Weights of a small mixture-of-experts language model, trained from scratch on English Wikipedia.
Size: 8 layers, width 256, vocabulary 29262.
Experts: 64 experts in each of 8 layers, 6 picks a token, a softmax router, a shared expert of 384 neurons.
Training: a variant of SOAP for the experts, 351M tokens, 5876 steps.
Below are experts of layer 5 (counted from 0) of a mixture-of-experts language model. Rows are named router (the router's row for the expert), gate (a neuron's input weights, with its number), up (a neuron's input weights, with its number), down (a neuron's output weights, with its number) and show model dimensions 0-255. Each number is 128 + 24 x the weight over its row's rms, rounded and kept within 0 to 255. Numbers have three digits each.
Before each expert's rows: "comes after" lists some tokens at least twice as common just before its tokens as in all text; "raises" lists some tokens whose logits its average output raises strongly, later layers aside. This comes from a sample of Wikipedia text that the model never trained on. Tokens count by the router's weight.

# expert 46
comes after: "\n", " in", " was", " made", " won", " He"
raises: " ", " t", ",", " in", " or", " and"
router:140144139108120131172097145134110147133142114091130138093158128118107098120093165121153108151112133124138137144105157130113148146164129143160096118117138109103166129150074119143135154138098124158092094124149109140134123113086111119107155128108115121109134129108143092136093115121159152138143148178141075163142115146097149157115170142105153148118083158105111107104132120163167137170173135109121068134129157128149112136134125144166093131122122118165157135146137114121098132149117104103120100137098130124115100155159169133131144132118104150130128158096141081118114085131146133150136096157150114151129141174151153146167112140134089104109139145062138157115117102123125066087129163121109075169086100167150121109095099128133157112154174098138152086088130133089144134148100109
gate0:089163121106153159112149137154140148156112162128090156073161102151155131138133176132133170122118096117109122130074152099132145122128101129131112180186190089101130142115175109123141125110123098175114110128125126112142136085146160146102134115113093128108083149147122138122132092117144123125154110182131178147147130135131100136139148122075132107104117195139137170121095121142124081161128137118110122112099159138121121135116081147115116125119136115133118100112177072095172157100121129110111115090143136142117100115130104125113141133142106117113105120106147137114135110112109152136096139161158155144113120140181122120148122091127079174148115137150149128128132113113186106156145127124101130155143117142120114125147135101117096131142183109087120095158124176150128105099133107
up0:091142127124151132137156118174135167175130098118129122111154123100155124157132176142105157114100116124129117123090131143136147146125123118128112146157093118096109137079143116174123134149137067112108122137136116134140124132150141104117109120142114069076105131119137144119115115179150177152113140161154116139210151120145121141183156122111143161082102161157145137147105123158134106132145111124125157090099134121098103103133131112127090132096118140129135140133150071114090133127146123108080126108141139154132125098116104118142135146134128113109128146119149152106143098111119144147101144154128113159147112130140097140134134108097107134134162138133129150093125124110140058108150105136072166116146134125097134101109168069094093100122165127144072117126143182175139087082128154
down0:094123110143152104137138166160121147132143082134163158136153132113103151112123109145105160086145129134134112127126147139126098116088139104140169094168106152140142097172135143109115108153101105148126127146163149135111145124106158089144105097093139162112086167133151107129126149107110135110159126123114127078154145159156116128174158066097116138133108076120143184129151149151176117145131112144140110124120114137119139122138146109119156149148141145112067151093138097155094136120147137129145167140138121136180141113134147121126118136117102130169148175124129177147149117088138132136151153123127140137138155132150148125123083148086116136109136118113053109101157144135110185128118110089147136126092108157133107124104155143129192136130129140137185169164149148189121113131107109

# expert 4
comes after: ",", " was", " and", " to", " New", " in"
raises: " ", " in", "."
router:130136119179170121123116143157115101140135124103113132165169162091144150112125102141098094097157146130153110160088117142112121128096142140065136117118162131185143119180190138143176101132157119153159140111113112137114145097106091160119143111184139138163117131166130110146100114128163106119152144150156102137116098122169122129092134163139095150129120110120148127109156174140136105111076103128146159115112113173125129098135123112135150137136090146121154114066093143122113107151128117131164145156141123144136124141105152161109147109098080153151157156167133094106116123137103101140133137117133100149125139082150137150164126152124159156085142129130095097140129125109121130098153102125113069126134117134092103125140100184124107174150120119121116144102084135160148136095149141
gate0:144106084094159119129136116205104159079142200171123128122115109130155138110156157100130141121101096128181124124104145149083116151144151093102136153140124123118182126095127163108069140119115150140129149119149117090135143113167168171141120148135110114150131163113122130137128151142135168101130138126121114137167118138046097157161105111115152112132133143115148127147109098123084158094139129096112163134159119120144125147142124127142109085081093127119119123164112123149139112125138144106086121111151129082108110115162123132171200114164115115144116174122141158110148122144157114105139131140146119110107117126165165127123154110143121124104115129152160126137144151152100121141118141135142106111088101112131143115118112099161093193113168106127117121133151148160119131149106113
up0:132150136176138156193103147148094158146103107121138127088114156129119089109108108120105140102125122162130116146150144163139142096127178158166140125169160109124080159140128099161116122111099114137117153110112082129138112110172150133146083192122135150125177119145107138130146096119074104136131089125121120085099101110124084118130160153140127086133082109141105138116116101162119119111098133146105110135126125122144163123086150134112153127115155058167128101111133115121136105147133123113140163143099114128109127133130109126065094135121154137117112107131099097177131158143115156127097083096126118151117149109116116105150108138091130095135115104131100131116167190118146150113157127117132078133117164149158112121123140178128131144112120129138109117157156110111171126080159128
down0:162109143095082126147132119126176096157143152129136114130174147136171132093120169123143110144167132129148100135151119133066173149151149133111122152112154139105131109101141157127177132124137115114115127161093136072142093175108094127173154135120124139093127143102102128113098139137104173124109120119128101146130142145133128147143127103131136130102094146149082120127151131125078100127128167088155133109104102137172108147115146082194138110124120167133114120165118060117156161120152112134126102122128143144114124088124157129099172076151126167117128111109126133108149093127119157124136155129113112108156131179121130153129115101140140097095146126164138116147125127143171138121113168180119099141118142113101129136096098158086155120091113159126156125094159155152095107125169146

# expert 49
comes after: "1", "2", "9", " at", " he", " to"
raises: " ", "\n", " and", " a", "-", ","
router:138165134147113128135129139126130156119145167109098104113108100121146153138116127128163127184130106095113122103144135160131122131153122118133151106110106118107126139162142150124143127115149174088135145138127124157113147125105096112163158152126114151157107166106126132181115122083161123121099106146108092116140119133129153117079151096145120119114116152108099153077136077158105109196131131138125140139142124172141108125094117140126105159155132117189125143059137098129113147173153108116142092136129121108150137170151146116139098116131162142164146139120164130137118133132119153152151121154141137164167182110128122172132110103155139099104149197110136123097121152087123138114164195151097094160106124134156135137122104178159153129107146077129112091139111134117116075087132137
gate0:088099161132153164128115147122165115123120142149134137144119156155155100127167167088147140129126128121124127135123178122146122093090120135160118134101119145140147100106113168120085183169159179154143108111140156110149142115134122118135123105171104151118119130152144147147083126155110115106131111123101121102101103120136107062168157073108135148142140124126103112105154150154144145137107112126166098110171100150143122097130115141144147137077144118140095211106137133115160120158135125114150142153111136134067167114114140127120101088141164151162155102080113114164102093103114102101112137100159128129155111134102140115138099096120153074154116148116150109139141123087122100119140126097134094136111107160124124143150095139120151131145138184133159101135166108090130141131158104
up0:121154128120134145109100125139156120155113136131084117136083123096126149133133084136107127104117151159149103134137095120156164126104107108135141131158153099130116114157135115149217112122108050117146158067078119110109137123140133124151132152119146133137124159079126116121132108141178140155101145100151102121113114071094141102115127160140127092129134144104108133112134141125109158086114126139095167112124171147117083154138146104123137163158130143121142112136120083137172143142097147139153156135113135141192094129120165152077170158127103144132114139187106124099134117127155163166116113134082085148090123150155126151135164146160073163152122105184101121115129129159157143112116151148130166110119104124145137139129135129118117153148107151131127163150114125137120130120140160
down0:132091086129134090151110105123144107115132165112125116084127106151148087125142079099119135135150146132108102163127113095095104111169132174134107143094124138148152179129137176109116161096151152150111138128173111125107133108129093163109168162154175165187133118099153134158101153139073093124129141143115117198160112097116144144144157122131141121131111157146130130116161142158171120153086120115169147136137141134108135117119099159120124098116154113127124118129143119125130182091113091144123152116145103127119132123122141121093146112169172128111124153111109175167120158160103121106131111164108084090110136126147101146098151137109151102107133120122136130145142080071128149144113184115129091109113115141121124125122068122095143135118136142099118105141082107102149148139122142

# expert 47
comes after: " was", " is", " as", " were", " be", " are"
raises: " in", " and", " to", " at", " on", " "
router:107148162132122149135105143131144082138126123130095149140140151143111116152093149078100129122174131113114120167102160143124131156125049108120114095119142134164170109129106116153155101176177123106118098132121164179159145127130108111116165095099145103159091121130144079137115090145162147107139121098112123147110155166162129086115117149146103147126106147103108143128124123129105125166120114153119110175103104143117135127168132149088116146162122144174143120115143128143085158114140156143121167109108135138119137155097170127129190143153129158161145126123099113163091094137123115148110115159149123143132140168102141146128131131128120156167187145208105144138111132098140109095171142137112147091111134132084145123124128148105137122150127152104130136119109139114101184116099151
gate0:112135102082131099135109123097161136130123119124126129133109095151072124163140155120125127095085139113117091134170115128178071144146143120118157151137120129120136131089146143113135132121138152096084146122098134148126100077101134188109132119133125142154120095122124128097182104131118120152146107110106118111122079097138157116129123146115195144156112133104123116151136144110142139143180120188101117156131123115133114146145133153129124152114108058151099121115153153127152144109099121134133142140163097129142128114180140076156058113152160138093119130155110108102126146101131116174139112112164113087110137109106165128109082172160140129085160115132105086127120151101127147110145142124096169100088136133114156071127106142112136104122119155154124119133164116100160136122153120
up0:077143123117131105125118141076144115154104083142123123160157146144121099126115148117085113058119073149122092128164109162150135126125119129100143172155113169104121116093115186099149118111146128120136117127077174136143114139129148161097114091065145128144150099097131144146166124114099149141107135130143114152101092120129131147137089122159138141162154135100123087191101116072127134156076150158129108132086128154087110145135132120120118154114150131133110139131127116122170133101062112119126129101146088113147164131143125108122094132127179132095104130130121083105132145147151125125138134116108135102104135111098108113109095091132141162130103124134136078136108149146143153104101127121133176081131143106137109096101109117137116076128121155110139131140168120127126138173124154
down0:111129123119141098149133134146148149107118160133128144141072127105164172132126104085140127150109148112078126146103103139134180142107147140160163137125124142120143136140166086130128109102145101096051110125150105105132157104148112126123124134109096141099135106120102081144115128105146132130108132149140117118140158128137136129122145127105141122141097119106122117114157158149188109104164171085097146124122133149158125110107124145158186107097072097102126147133131132101125158127173117144102062119133131138166126138102134108166107115119112151158145102130134155075123096094152118187131109172170070113156140123115127120146100135109132090101146112069135142090098133115129150130137144122142110160119172140120189157126141163138135123105165128163113092138116135096122096157133133

# expert 9
comes after: ".", ",", " The", " that", " this", " In"
raises: " the", ",", " ", " it", " its", " their"
router:087139077137177108137109132099098111123130110160095153128121128115170153156123144100078088108149143130133102158121155171136163151109166144118122123116112141105150104092082138145115111114136098150165100114099121104070119132162134163132095169154151126134108106120123132118114129091149124113130190114150111112093105163097132141149168132130112150134152130139101145135140142142106123128089137086139149119159131132136125126146116091083144137134114146115163091156126125118097177146117119147112154150106097166146157180124132107109172123086127158135128143144112124153165159148151112125124084089097128085102122083111096124124113107160131134141128102090138123168104118116089155127118132105130177106161117084128099105125112158137081114139092139100150146129180118160135115164099132
gate0:130162106150087132124109124145127143095127102139133143126099132115110107132101098124153122078167133135064114084104086117146131149133135149143122099080145148146129142131155164147104131122127101155105099138156125141156139145111160134124146154129094063091124116099127101135124140155123073132060118136166161117106133147130068129099162131113120122174101150150063141109120159135144118131101140099121133133096141122191136147103110138107147147144160109146132110103123165108085134124134159105095114146171125144113111145165120118084093135126150135128116109095109118181160121164136124145129118174097151107134146124116132140121130102132135170142130072133134099113121127145089121108103143151183132146125161129168113138158153099111108077105143158160116144148137161160102158154133129
up0:127156172137109143112094148091138165110121093161158165137080160150128137156133088131132136076186148134103134112095141131145136142138151113124091093124096104103109117115129115146134117135133106142116088088111155124120152068118125130134140153125127082124123106116140096104092136133124118139106130131141150120107122154155122097109137162149139144118128153125116145119089143129159095125123147146103121138133108104173104121112133116127133129143193142113126133123144129156106153101102114128142123141114065151072168154129125127092117138143152124140128112106128067220127158136151129119133116159122110119097147090119113161131123087130148136170155151115078123147136086131098136124146171149186168128122093125139112142128169107105118050145114134113138113141143117148139168160164100
down0:117077113131121141142093150113147088137074131109104113142146136126112110146096132119161162143104097149161137123111104154118083116114079129137114109141143113149129127135148113115157167108158146094139129113126090124119108120158134119110147122144094155113128142137137122148155121123150121129161150195134142115113148096172141131132083130111163104118124116095188115128153145173095135136184115134116163146168131135117125131173149108156126077147179113106125187196098123100179129096145110143163191134117119122193130111131124157182113128158123110163166118161111128119071097121140118142107143133142131158101098136130115132083155107147125113139087126169138132109100153116125077095127123102097097116122133126108136125141129115114134171123101117120132108164130121111150140127149127

# expert 60
comes after: "\n", "==", "-", "===", "|", "="
raises: " ", " w", " c", "-", " a", " b"
router:125131120112153155144193153124163145143153108098149112122135127168142150116138130149133099143083090134118127120104145136110121147169113146107160151155120130117182160066111124103139104122092174108129144192142114126123154152137126124127102138122132091114152142117150178142142116161090117132112187093099121131135137146104098152142144121145126137114137087137124117091164106114133124132132111132118097132119131175110138148156149095131152101128095100131119128110147116125101110137177089156161122167121103102135154101109078125121130106121176129059138166134134144162130129170090132170121134084145173124162119119114132112168113124146150119104144135132132164118100137150088114174132121094125143204107079101137112086126136167112140122129114115154141110092107144105160119120114112
gate0:117118127160148144096123126132146156155134121153111162139135184111079109110136160133141123116082145125095092148137107092118107146125150115146092098133131104117147165084174124094102152121100104126140104136089129164144110138139206132127095123133145113084134142149135176123132114103130127134148115116100145113131145128132105155116120123129157132128126137126152168130132137143122135116174153093093160155152103129146158148113125119107166116080105107130146123161087160101110154147117157119145139148116133130121161096120089057136127094127150130132104121119124166165108091146145076092102110145125172080122138159117167131144143131161109133148085109124139173159120160100114158166097099177110150153092117136112098171173155091095157123120126111142127106168124132135156154113133147
up0:153178123104164150114102144142129135154156084097137162125120117102103116138144137136111125102136112118097108109125089132166126088170139145122149159123121194114111144090090116127129087129106102153124143148120153117153177124127131138130100138115122139118114210163132181157107130102177110143150108151145156154150075126124089134105148098131117117123118114148165175131091112199126083125101116124120138135142141111141103133129095090119097118163103147133132139138114106122106128080121126086115113154148115152101127143146127107115144117141114133124140129114174138128085192121133103135150152109142105139101148152156158114140124158126167150181143119155137145136147150137142082087137173164109145117145153119139133125143148163113095098141106077142123174118152129115108120152101095
down0:116162088104126114100115093174111153128149131115120139144119165107191108129120127118115107111123116116150141111159138164132125111145116127170106110132132167122126125111115130103127130164128154157113121114151131143115126147123150127177106112109101149109140131125145165136147100111125109156137149139093093124121089108130162067083105134151159160080129113127109114135162127135050116144083093107183083185088166126105146113116127145133132072135110137119130141122133102135124109153133138147117125154124091083156133119120124093099136143131204143134134123126127133161087152094138113139105098143139154133197101113101130131131138164102131161118156179125160106125153107179167130131114181166105187106132130124143153147166130114125126093129155127130089144135108124136124132114128121